Weights of a small mixture-of-experts language model, trained from scratch on English Wikipedia: a shared expert of 128 neurons.
Below are experts of layer 8 (counted from 0) of a mixture-of-experts language model. Rows are named gate (a neuron's input weights, with its number), up (a neuron's input weights, with its number) and show model dimensions 0-127. Each number is 50 + 15 x the weight over its row's rms, rounded and kept within 0 to 99.
Before each expert's rows: a language model's description of what the expert responds to. This comes from a sample of Wikipedia text that the model never trained on.

# expert 9
Column pipes, commas, semicolons and dashes that separate entries in tables and lists, especially names in sports and filmography tables.
gate0:81 38 12 75 51 69 87 53 47 55 58 25 40 37 48 30 55 45 51 46 53 75 66 57 77 53 30 32 53 43 58 47 49 38 63 51 42 47 59 58 68 62 40 71 37 47 51 66 50 52 65 67 40 51 61 60 49 58 57 81 68 56 74 58 70 60 41 78 57 32 49 55 33 51 46 72 19 30 40 71 44 65 53 41 64 47 27 44 74 28 46 55 19 40 42 48 71 50 33 30 56 64 37 60 74 34 33 65 83 31 41 58 27 63 58 61 54 61 43 47 63 59 70 48 49 64 39 28
up0:45 38 62 57 34 53 25 36 34 55 57 64 49 59 83 46 55 63 50 45 49 35 17 53 38 30 67 71 39 71 39 49 46 49 33 59 46 56 45 39 51 35 77 41 77 38 30 44 23 41 50 44 75 56 40 58 37 47 52 28 34 51 52 31 46 38 54 39 45 61 71 64 52 67 63 36 60 76 67 23 68 43 43 55 46 53 48 66 20 49 61 08 82 64 71 35 51 46 39 46 51 74 60 35 41 62 43 25 41 58 66 64 38 56 75 52 50 26 55 41 59 32 49 60 44 00 48 50
gate1:53 43 42 62 62 88 65 58 39 76 70 36 59 41 37 63 67 40 61 36 46 61 28 47 38 53 65 46 52 84 28 29 48 55 56 50 51 47 28 88 57 33 58 30 27 35 45 57 49 45 53 41 13 20 44 49 55 31 39 56 52 55 48 96 51 64 57 61 58 53 56 49 43 16 70 54 51 55 68 73 53 53 37 59 17 44 60 54 55 74 41 48 54 51 31 54 44 61 51 48 35 58 40 57 60 65 23 59 59 54 46 63 65 32 68 42 40 45 93 78 33 56 49 63 35 43 52 56
up1:48 35 37 41 53 74 36 42 56 60 41 67 72 17 47 57 52 35 52 50 61 54 40 51 58 50 41 46 45 79 34 48 50 49 57 57 32 63 59 69 76 32 88 62 67 42 45 46 54 64 65 36 61 43 50 32 44 55 48 15 29 57 48 77 49 76 72 64 72 68 66 42 50 31 35 24 39 42 38 60 36 74 63 44 37 47 58 31 45 45 71 39 46 47 28 48 29 66 52 47 13 31 33 63 41 40 16 58 50 46 24 41 43 47 31 61 37 43 64 44 31 41 72 64 61 25 30 77
gate2:42 23 16 53 43 69 53 49 64 45 47 68 54 41 19 30 69 37 52 55 46 51 59 47 59 81 56 41 39 63 63 40 42 38 49 49 52 58 64 77 51 46 58 78 45 63 49 52 38 58 70 24 62 55 69 47 57 59 77 49 66 27 60 79 48 59 64 42 66 53 48 65 58 36 55 25 05 13 42 52 36 26 67 36 75 43 48 46 64 42 35 47 27 22 37 56 73 62 44 64 75 36 44 46 48 63 57 49 50 42 36 48 54 45 51 40 65 35 57 56 44 29 61 28 38 79 26 73
up2:46 75 31 38 46 68 68 45 86 58 49 72 42 49 48 36 44 42 54 64 31 46 42 60 53 58 20 66 27 55 45 32 56 89 53 41 65 28 49 42 55 68 56 57 39 92 29 57 32 58 47 62 30 48 63 68 65 37 56 63 55 46 45 30 40 50 50 48 31 55 40 64 17 31 21 42 45 49 33 44 61 26 44 62 53 57 62 21 59 48 35 59 44 30 33 70 59 92 62 52 52 40 39 34 51 44 77 32 28 40 59 33 56 43 31 41 40 40 32 54 53 56 32 30 32 44 39 29
gate3:69 67 48 46 54 74 63 47 48 66 53 50 64 44 77 56 70 81 43 45 44 55 55 46 56 22 54 77 63 46 24 59 30 42 52 61 63 34 54 57 53 84 43 37 30 30 67 66 41 66 36 26 54 27 53 42 28 34 55 41 47 53 95 65 72 58 53 40 59 35 68 35 25 36 72 54 38 43 55 22 44 46 45 54 64 35 37 65 45 31 54 68 32 50 62 54 78 44 66 43 37 63 44 69 67 70 63 24 12 51 52 34 67 62 40 79 54 47 56 42 46 47 57 59 65 65 33 49
up3:40 09 54 27 62 45 21 65 39 59 59 26 20 37 32 42 39 45 55 47 63 47 41 32 35 65 33 28 42 58 62 41 65 47 51 30 54 63 46 49 31 25 71 64 53 60 50 40 63 09 56 81 55 66 35 54 56 62 23 50 22 45 20 47 56 30 18 41 43 68 60 62 63 36 49 53 81 52 62 56 54 44 40 14 41 51 65 41 73 60 68 37 60 37 43 52 35 55 30 57 42 45 35 38 52 55 38 56 66 47 56 37 31 34 63 44 57 51 46 66 73 42 43 44 48 19 74 43
gate4:69 54 63 40 59 56 61 57 37 53 28 45 59 33 41 38 45 49 58 54 28 59 41 61 52 54 28 47 31 51 73 38 48 65 57 42 54 29 71 50 36 69 82 45 47 60 63 81 35 40 38 42 51 22 55 62 63 35 46 38 58 35 53 30 27 68 31 59 84 45 33 44 67 33 62 54 45 31 84 51 50 47 24 27 39 51 61 53 42 59 42 32 18 10 62 46 37 41 49 64 52 42 55 36 61 56 51 59 17 72 45 86 58 36 54 56 66 45 19 35 45 47 76 68 61 61 49 27
up4:48 42 43 58 30 40 13 53 65 48 70 50 29 76 27 63 51 51 39 44 73 67 33 54 36 36 71 51 56 41 52 70 47 38 79 53 51 84 41 54 45 27 27 76 39 48 39 39 59 47 70 65 73 41 26 38 22 70 43 74 34 53 34 73 33 41 42 50 35 58 64 80 65 76 33 63 61 61 32 46 45 57 61 66 37 51 30 42 40 41 62 22 53 64 71 78 51 61 22 43 54 75 51 54 40 42 60 38 73 35 59 46 49 59 62 53 21 52 54 56 43 51 37 47 41 42 30 34
gate5:71 30 66 68 59 51 66 47 29 28 53 63 52 74 41 41 34 77 24 36 56 60 76 39 50 56 27 64 53 61 55 44 42 48 62 68 54 41 49 33 43 63 55 39 37 64 71 42 70 76 25 29 55 58 94 36 39 38 34 45 57 34 59 42 39 75 55 43 52 32 52 39 38 51 65 31 64 59 48 12 56 59 67 53 40 50 61 64 85 54 77 48 38 29 86 48 62 48 41 31 33 35 55 58 58 44 64 52 45 63 42 66 48 55 57 62 41 42 54 50 36 72 65 70 17 76 42 52
up5:33 53 60 43 37 32 66 47 86 43 56 57 51 53 67 31 58 66 68 56 52 61 50 56 64 48 58 59 49 64 49 55 55 51 58 20 74 47 50 74 65 45 67 50 43 50 51 48 54 07 76 48 66 74 22 73 43 99 53 58 54 76 50 61 34 26 46 53 54 61 71 46 61 42 47 43 76 28 48 72 53 49 65 32 65 34 37 68 53 55 58 51 45 74 46 40 34 45 46 41 61 36 38 47 55 36 33 51 70 43 55 33 36 41 60 23 36 81 50 61 59 38 71 57 51 13 70 52
gate6:48 28 44 54 59 62 41 57 68 43 74 50 96 44 46 49 41 39 90 50 46 35 46 63 46 20 48 50 26 42 19 33 80 72 71 39 56 16 54 49 47 76 55 62 52 37 67 55 51 70 52 58 70 52 63 42 49 45 40 51 58 59 51 36 47 41 32 56 58 56 29 62 60 55 37 71 35 37 49 97 25 58 43 38 47 51 57 36 40 32 70 48 20 40 43 52 24 74 45 65 78 56 62 61 44 56 26 69 52 49 48 55 49 68 29 52 59 40 65 50 26 44 47 41 33 50 46 34
up6:69 34 55 62 51 68 59 49 32 54 68 32 60 40 52 50 43 53 60 71 58 36 45 68 37 61 55 68 25 56 31 37 45 30 40 43 87 72 64 37 49 43 49 31 64 27 41 51 50 71 33 26 66 31 72 76 44 70 63 42 46 58 76 49 52 46 37 31 27 35 72 43 70 40 62 75 73 58 67 36 63 43 39 63 45 58 60 33 66 51 43 47 78 49 03 41 36 58 40 67 66 42 45 47 32 42 76 30 27 71 43 42 43 48 72 53 37 53 60 72 54 46 51 46 16 45 37 46
gate7:69 38 42 78 34 66 23 18 65 50 54 41 83 27 41 64 52 62 82 58 41 40 29 55 56 34 58 38 50 69 63 48 29 31 50 38 34 50 64 31 35 40 29 37 48 33 42 45 68 53 61 50 42 49 59 22 28 30 28 51 61 57 61 73 51 56 64 25 42 47 62 47 38 41 42 40 55 18 56 49 43 49 58 52 22 28 82 53 60 57 37 49 39 48 24 74 58 64 59 36 21 55 40 65 63 60 44 32 35 71 38 32 69 37 47 48 45 29 80 34 46 33 38 51 31 51 36 63
up7:56 43 38 69 58 76 40 40 47 65 54 18 81 52 55 62 45 37 81 45 42 45 28 45 52 30 47 32 68 59 72 55 61 31 63 43 26 58 42 36 59 23 26 47 49 38 33 43 66 81 42 42 50 39 54 49 28 35 36 59 35 64 75 62 44 64 60 41 37 34 35 46 42 25 34 51 64 51 53 74 38 30 57 51 41 29 62 35 42 62 28 42 24 38 43 91 76 52 61 58 24 51 47 60 63 64 26 58 36 62 63 37 77 43 49 42 46 55 80 50 34 71 43 63 37 61 61 63

# expert 46
Pipe separators and dividers in Markdown table headers and rows, mostly sports stats and election tables, such as Place | Prize.
gate0:63 43 46 56 70 42 48 52 38 44 67 25 49 47 38 46 49 53 49 46 69 41 62 69 83 49 54 53 58 29 39 47 60 38 44 36 64 62 59 72 21 32 42 39 51 37 35 65 39 47 27 38 29 57 30 43 77 59 59 49 42 56 33 34 66 42 55 44 81 31 40 64 46 51 46 23 33 54 58 57 50 42 66 32 60 11 64 36 41 29 61 73 56 51 74 32 35 35 66 34 50 48 35 57 13 63 37 51 50 43 22 64 35 68 31 58 87 68 48 54 78 71 89 52 38 51 44 50
up0:46 51 46 72 53 49 81 71 58 59 48 61 48 49 68 62 68 77 76 81 58 55 52 45 47 54 99 58 42 48 55 78 46 54 26 61 71 56 43 52 50 64 46 41 45 40 77 41 77 49 71 68 68 56 44 43 58 62 38 68 46 80 34 38 53 60 41 24 49 59 70 13 26 36 35 69 52 54 51 53 55 45 29 49 38 79 67 32 34 49 49 50 40 52 52 28 38 45 62 68 47 49 58 54 60 52 60 49 40 41 70 68 63 46 48 25 44 47 49 33 50 46 55 23 70 38 44 35
gate1:66 59 58 61 34 71 49 52 91 43 80 56 81 38 74 66 42 43 39 52 46 51 53 53 57 38 46 48 44 64 60 24 83 48 77 56 32 52 54 39 77 33 47 41 74 33 49 34 44 54 27 51 51 39 67 41 69 61 83 70 64 43 77 31 44 57 24 45 42 59 74 34 66 28 27 31 58 39 39 65 55 46 62 66 59 44 29 63 53 34 40 62 36 57 59 53 89 37 36 45 36 60 62 58 39 47 44 53 26 67 37 63 30 55 55 41 31 54 41 56 44 49 74 39 41 46 34 27
up1:30 67 56 85 59 72 50 80 76 40 50 50 54 62 73 64 59 32 57 43 51 44 33 52 49 42 51 61 73 65 45 23 45 53 50 38 36 42 38 67 28 50 53 46 63 32 44 28 65 69 41 61 33 53 48 64 37 40 40 43 69 35 77 50 63 24 03 72 47 53 50 61 31 54 63 49 61 46 46 37 69 47 43 42 49 48 77 33 40 52 73 56 64 73 59 64 75 35 38 36 59 36 37 73 53 53 50 52 30 73 61 48 28 50 58 50 34 81 49 51 18 67 39 62 45 66 49 18
gate2:48 22 36 99 65 71 43 42 63 37 73 47 81 63 51 50 43 55 49 40 35 39 50 41 55 55 19 59 44 39 44 50 54 66 46 47 46 48 62 80 43 72 43 47 39 56 25 30 62 38 56 47 47 56 49 17 55 66 47 65 31 50 62 34 75 61 55 40 37 29 50 48 56 42 35 26 51 17 53 39 34 56 60 33 60 47 53 32 55 56 23 52 34 68 57 23 38 74 79 34 36 37 44 61 39 89 53 46 25 51 34 45 45 41 52 47 58 50 63 71 55 45 33 81 35 41 58 33
up2:78 84 65 28 46 31 28 84 53 55 35 41 44 59 42 25 72 62 57 53 81 61 52 42 74 44 48 28 49 58 46 60 73 66 48 31 42 42 40 21 76 51 68 36 43 46 66 87 34 44 53 54 68 58 43 38 33 15 62 30 65 51 66 69 38 42 48 62 58 47 73 55 54 25 60 48 57 76 38 48 57 39 36 70 55 47 46 50 34 40 52 59 36 44 47 53 58 43 29 57 55 47 72 65 40 32 40 37 39 54 73 55 38 33 65 38 36 62 27 46 83 65 70 39 54 25 48 55
gate3:57 32 51 78 73 66 60 21 65 40 44 53 47 58 49 60 60 24 51 52 43 57 65 66 38 56 61 55 33 57 36 30 37 64 43 33 46 32 55 78 56 58 36 61 58 52 54 49 41 71 35 37 53 62 48 48 70 54 39 29 26 27 81 55 53 22 43 23 56 35 49 64 33 42 52 74 49 33 80 26 61 65 69 71 53 35 45 43 56 55 57 61 30 71 61 49 50 29 41 30 37 59 42 51 54 48 53 82 34 46 54 23 53 66 39 99 28 37 72 51 40 54 60 52 30 49 26 38
up3:57 27 47 53 57 51 58 19 62 28 38 42 57 45 50 54 82 27 30 52 15 47 70 30 43 52 29 37 47 46 57 46 57 53 38 37 30 23 50 65 49 55 45 57 36 59 52 81 52 48 36 42 42 50 47 41 42 74 34 21 24 59 62 63 60 27 34 30 65 36 60 34 40 40 46 58 64 62 57 60 84 65 51 75 20 23 50 23 57 47 37 41 45 66 42 69 53 32 41 47 57 39 47 45 58 46 48 33 14 34 50 48 63 30 49 73 52 41 79 77 41 43 60 54 44 84 36 45
gate4:74 40 41 54 52 40 58 41 60 41 36 44 45 25 59 39 80 30 66 36 65 32 40 63 76 78 21 53 76 55 51 56 38 28 41 60 60 29 51 37 27 50 32 39 54 31 37 53 51 55 53 57 27 39 51 60 60 71 60 49 63 49 64 77 47 43 78 30 39 44 55 27 56 59 63 36 56 56 61 38 71 85 48 63 54 37 69 59 29 22 43 61 68 67 60 30 78 56 55 61 38 40 58 59 40 56 32 44 16 70 64 54 51 46 54 57 70 28 31 50 59 25 69 59 37 73 28 34
up4:29 56 42 58 61 66 26 18 37 69 45 75 58 85 58 62 58 58 39 72 53 37 46 70 58 28 58 48 53 31 57 40 44 67 40 42 69 56 36 59 40 41 42 40 43 39 37 26 57 47 47 34 57 24 27 61 21 29 66 49 67 55 37 31 56 35 76 56 62 22 45 48 56 52 65 76 35 49 54 38 54 60 60 77 90 64 49 41 77 40 54 13 36 76 47 32 45 22 63 46 55 30 40 45 46 37 55 52 70 58 59 55 41 68 55 44 53 30 36 55 35 42 53 40 38 66 68 76
gate5:49 37 31 55 51 57 58 28 37 43 38 57 59 38 50 54 59 51 21 40 45 46 69 74 50 43 46 58 60 52 42 67 42 26 55 72 31 20 52 69 31 61 40 26 45 38 53 57 33 54 44 21 60 70 34 39 68 35 44 55 65 76 62 72 83 26 49 27 50 56 57 27 40 35 70 37 57 46 74 32 46 58 45 40 57 54 56 55 52 23 59 63 93 52 42 43 59 61 58 57 60 27 62 22 91 48 44 48 51 35 38 55 66 52 39 68 58 69 33 54 32 61 73 50 61 68 28 78
up5:53 51 42 59 25 56 45 40 45 51 33 29 46 38 44 26 65 67 35 36 54 86 39 21 31 77 30 61 24 38 58 48 46 33 55 40 41 62 38 37 55 34 55 63 38 56 54 63 48 60 32 32 67 53 48 29 75 36 80 64 64 35 04 50 41 50 47 71 54 18 49 39 66 27 58 62 36 43 05 49 63 35 30 29 54 49 39 60 69 53 25 39 50 69 53 43 50 66 55 52 67 57 45 39 29 32 47 51 66 54 59 69 50 55 27 17 66 55 46 64 59 37 48 63 46 43 51 52
gate6:37 36 56 45 67 57 57 45 55 44 34 56 76 64 53 43 64 29 58 55 55 79 51 52 52 37 20 72 56 46 56 52 40 51 53 52 23 71 43 52 38 70 36 49 45 53 31 47 43 66 57 58 48 40 59 40 46 49 41 50 59 55 59 46 46 50 24 48 44 49 69 60 47 07 36 78 70 60 35 41 47 37 63 35 55 38 45 38 36 20 71 12 49 67 99 53 61 35 63 76 66 28 31 59 54 66 17 57 43 52 23 45 62 25 38 50 51 50 62 47 38 42 68 36 70 19 66 27
up6:48 53 56 39 77 53 67 47 43 34 27 61 69 58 39 42 66 45 73 43 36 65 69 69 80 36 38 45 29 20 57 41 33 27 53 41 55 49 48 60 57 57 44 53 61 57 31 50 46 61 41 38 55 73 41 31 37 69 61 49 60 45 57 44 76 58 21 62 54 23 70 50 45 18 28 68 52 52 26 45 48 18 69 41 48 31 48 53 58 39 65 28 42 52 69 44 39 45 47 85 68 41 35 67 45 79 23 50 47 51 34 63 58 42 26 08 44 60 56 29 40 51 65 26 55 40 62 60
gate7:62 29 37 51 53 47 29 22 50 52 48 62 66 41 40 44 51 44 51 50 48 60 61 42 34 46 53 34 38 79 41 48 34 43 66 24 47 38 43 31 63 76 30 41 50 30 37 41 60 80 53 28 71 44 69 74 53 28 50 47 48 34 82 22 79 71 55 27 66 43 79 25 70 22 41 44 35 44 47 40 38 30 47 38 74 56 58 36 51 51 41 57 53 91 69 28 41 48 78 52 63 54 64 67 59 59 49 61 57 48 67 43 44 27 29 38 63 58 66 36 74 28 45 58 33 56 48 46
up7:41 40 53 41 39 44 47 35 46 43 42 83 40 35 41 36 51 34 40 31 43 36 67 44 39 59 51 52 62 54 74 65 43 53 27 31 49 68 44 31 41 70 51 69 57 68 29 65 70 67 46 43 82 51 79 54 33 57 49 51 69 65 41 31 68 32 45 44 45 42 66 13 29 34 39 50 25 54 38 25 42 21 63 74 70 43 34 52 37 44 56 44 72 63 71 33 44 60 75 51 38 62 59 59 64 59 68 52 21 49 76 62 45 63 42 54 32 73 23 45 65 21 53 81 46 66 48 39

# expert 43
Pipes and semicolons between numeric cells in results and statistics tables, plus months, ISBN and similar list tokens.
gate0:56 34 60 64 22 56 60 46 57 68 57 63 54 17 35 64 56 51 54 51 42 81 72 46 63 43 59 43 38 60 59 48 50 45 72 42 55 56 40 39 56 54 49 56 43 51 56 47 55 72 29 34 93 26 44 05 28 37 61 32 42 62 36 27 24 78 19 43 79 52 48 56 50 51 28 48 68 44 64 49 35 32 57 40 40 63 66 66 31 69 28 40 58 64 33 44 48 46 83 46 63 26 54 58 65 62 43 43 21 45 40 81 30 68 37 59 49 53 49 72 57 54 32 41 53 44 50 45
up0:67 36 57 49 68 76 59 52 80 61 38 59 52 50 52 44 52 78 61 37 46 62 86 19 49 38 26 65 44 38 60 37 52 59 35 47 53 35 39 15 56 73 59 61 35 51 31 21 59 60 40 18 56 50 39 22 60 33 57 49 61 58 50 38 52 82 23 70 82 48 35 58 40 52 31 41 63 50 71 51 19 21 46 57 35 53 65 48 32 46 47 37 41 24 51 45 74 50 60 42 66 30 33 65 37 46 52 60 46 40 50 75 57 43 38 63 69 72 66 45 57 59 29 49 44 39 42 30
gate1:60 67 70 61 65 43 75 78 38 55 31 34 36 58 32 42 71 37 42 51 48 74 16 44 60 22 68 57 40 50 56 63 60 44 57 63 33 64 34 60 34 56 45 17 42 24 41 43 55 45 39 75 72 67 63 48 47 46 57 53 45 29 47 24 59 67 29 61 73 54 37 34 79 41 40 37 68 56 35 33 62 61 55 70 45 55 46 73 30 53 61 48 50 32 46 38 46 32 45 73 61 36 53 83 62 31 56 29 52 26 34 53 41 40 87 58 56 51 29 59 41 45 54 56 39 75 25 66
up1:29 33 62 52 79 61 49 72 36 31 36 39 51 53 46 69 76 50 51 60 38 28 37 62 51 45 37 23 45 61 61 37 43 51 35 66 31 38 40 52 42 46 35 39 49 63 43 64 65 59 44 41 43 61 59 58 46 01 43 62 59 30 41 37 34 41 39 45 59 72 51 62 62 38 43 60 47 33 73 41 60 29 36 34 29 66 55 73 34 40 74 69 44 49 45 58 64 15 55 62 75 62 40 24 56 37 51 38 40 28 58 61 35 47 71 66 44 48 05 37 74 20 62 68 38 60 64 62
gate2:50 02 34 45 70 64 65 66 75 42 40 51 61 56 53 58 48 61 47 45 49 43 52 43 64 41 53 48 59 82 33 96 40 73 53 37 23 19 42 31 42 40 35 68 36 84 48 62 56 59 64 39 53 60 30 47 47 37 43 53 61 44 16 26 44 39 58 25 51 52 36 34 50 48 46 51 57 41 68 41 36 60 66 52 29 55 27 67 46 41 44 40 59 33 67 45 59 46 49 38 39 54 51 81 58 57 58 61 32 35 19 70 34 52 65 51 55 73 47 49 43 62 34 11 37 70 57 39
up2:69 84 64 63 37 43 30 42 33 28 44 40 41 50 46 57 51 27 26 67 67 36 31 61 52 43 35 38 40 43 84 40 48 36 48 80 57 70 48 50 65 48 75 53 35 33 49 37 62 39 40 77 33 23 58 58 42 28 55 20 33 53 89 65 33 45 49 64 39 59 39 57 26 41 35 51 55 52 58 43 50 50 38 45 66 52 66 47 59 51 45 51 66 86 42 55 44 19 31 44 52 32 60 28 59 51 36 62 63 66 59 53 56 67 08 74 52 59 42 53 47 74 44 40 70 55 33 68
gate3:56 53 66 86 41 55 45 33 53 59 41 40 26 43 59 56 54 63 38 67 44 38 53 56 73 41 50 38 34 74 47 59 67 45 49 08 68 54 46 84 56 31 81 61 43 55 61 56 54 56 30 64 68 35 28 42 71 33 67 35 33 48 52 14 35 70 43 40 53 52 52 38 80 53 29 60 17 32 65 52 61 49 40 50 61 38 61 51 27 56 35 43 34 32 62 44 46 32 44 55 64 41 41 46 50 74 55 72 36 55 43 36 54 41 14 24 57 71 61 24 53 65 34 71 46 49 73 57
up3:62 38 58 55 26 42 56 49 45 38 26 42 57 69 65 34 38 57 46 38 16 36 55 54 55 43 58 36 43 72 51 24 60 47 34 35 77 56 64 67 46 48 63 43 52 43 67 53 21 42 71 59 52 34 81 30 69 30 60 71 42 60 48 46 61 34 40 28 67 54 27 62 62 51 29 41 42 34 45 18 31 30 42 59 80 43 54 74 51 53 45 53 42 32 59 64 53 49 32 51 66 31 43 59 60 63 20 89 61 68 61 20 71 70 33 55 48 79 32 44 38 37 49 60 47 62 69 35
gate4:45 38 64 52 27 31 39 75 49 23 55 60 48 65 16 59 36 40 65 73 54 56 68 61 62 87 38 35 47 42 35 51 47 55 55 24 29 59 50 40 30 45 31 47 26 69 50 64 58 46 43 47 76 17 72 32 58 54 48 42 64 47 42 26 62 63 57 28 71 60 57 59 52 49 44 54 46 51 61 40 54 53 87 50 31 36 30 72 75 29 53 62 45 40 49 27 74 32 46 61 42 35 61 63 71 52 90 47 29 37 44 44 62 53 70 43 52 46 39 46 35 87 68 64 43 54 50 58
up4:30 21 33 39 46 37 57 54 62 58 73 41 59 40 49 31 59 67 41 35 65 62 46 66 64 07 43 49 40 75 42 53 43 63 54 42 52 47 74 49 53 59 47 82 50 59 51 05 64 40 51 61 56 40 44 30 75 52 48 61 55 30 39 51 36 23 42 74 50 82 66 46 46 43 73 53 53 54 67 52 78 66 79 66 62 70 10 61 43 67 43 78 50 72 28 67 51 49 43 58 54 44 57 56 48 35 49 51 60 74 33 49 54 59 61 35 63 63 47 68 29 74 49 51 71 48 65 52
gate5:45 54 36 56 25 31 64 44 23 26 53 63 56 58 73 44 46 69 32 57 45 60 76 38 34 53 56 56 63 48 36 53 31 35 47 47 66 41 63 37 53 74 43 52 35 36 47 60 27 51 47 31 59 47 78 22 50 28 40 49 56 33 56 42 59 67 45 34 58 59 69 46 40 25 43 66 51 14 80 59 53 29 61 43 56 66 36 69 56 39 56 59 51 40 82 34 58 68 63 19 72 46 54 62 52 42 20 65 60 42 23 49 43 34 62 49 02 32 51 52 49 84 48 58 27 48 58 47
up5:30 56 74 22 31 39 35 56 72 81 53 41 21 57 52 47 66 30 64 36 46 69 60 41 61 36 47 64 34 55 63 60 42 66 46 74 74 66 48 73 28 42 36 54 55 42 24 47 40 56 52 63 20 60 40 48 62 59 27 63 50 46 74 29 39 47 59 42 50 74 62 51 66 48 34 39 56 67 37 84 38 62 36 44 43 53 57 64 60 46 65 36 63 46 19 74 52 39 48 80 26 76 47 65 41 42 76 48 86 56 60 38 65 54 37 36 63 49 49 35 38 36 43 62 73 34 35 42
gate6:52 22 31 56 59 63 42 59 54 45 34 47 54 49 54 83 39 33 44 46 74 66 48 46 70 43 39 45 32 31 51 40 61 37 54 27 49 61 41 42 68 24 44 55 33 58 40 67 29 45 19 50 54 06 40 58 63 53 43 38 61 60 51 42 38 60 38 54 72 84 60 39 68 36 78 55 54 61 43 14 48 52 34 19 36 37 87 70 36 73 70 48 43 56 62 24 64 68 40 57 71 47 55 49 42 61 36 65 27 35 51 59 57 54 56 52 43 53 68 44 51 73 10 62 39 55 54 52
up6:59 10 22 66 49 59 63 52 43 54 33 44 74 66 30 64 40 12 56 49 48 83 48 51 71 53 51 56 49 59 49 41 75 66 48 46 52 53 61 27 44 48 38 63 60 61 50 46 29 44 72 79 40 52 40 58 96 39 77 19 55 47 27 40 59 20 43 47 73 80 56 40 52 44 60 39 48 71 51 25 22 63 46 66 46 57 54 32 59 42 54 63 63 54 57 35 62 69 57 66 56 21 49 61 57 43 49 55 45 42 42 71 52 72 62 40 52 26 61 53 36 34 21 63 63 50 41 48
gate7:77 56 45 83 63 68 62 25 39 49 43 21 54 61 47 38 39 56 34 63 63 50 46 77 66 38 32 46 52 69 65 35 47 42 62 38 50 43 60 35 60 55 64 59 48 41 65 67 81 00 64 62 24 36 38 50 40 58 41 39 66 44 53 70 62 63 31 27 58 42 15 52 64 52 22 65 59 30 81 44 53 45 52 33 41 30 57 45 45 32 73 57 33 55 55 54 54 43 31 52 41 33 15 31 35 54 52 44 37 66 42 53 59 55 71 72 39 63 50 58 45 25 35 33 51 67 41 43
up7:53 61 79 48 51 42 50 59 50 12 55 74 80 30 42 31 35 65 45 35 65 55 37 42 58 33 27 53 25 37 79 39 59 24 52 65 45 46 66 36 53 34 34 51 35 66 58 40 88 48 46 70 20 27 34 49 48 30 40 67 56 50 44 62 73 63 55 47 26 74 30 45 59 60 59 30 44 34 43 43 58 66 60 40 80 61 50 35 72 47 48 25 50 45 44 18 35 52 56 46 50 61 47 27 54 37 70 29 29 39 59 38 56 71 68 40 48 49 46 76 53 53 16 50 42 37 58 52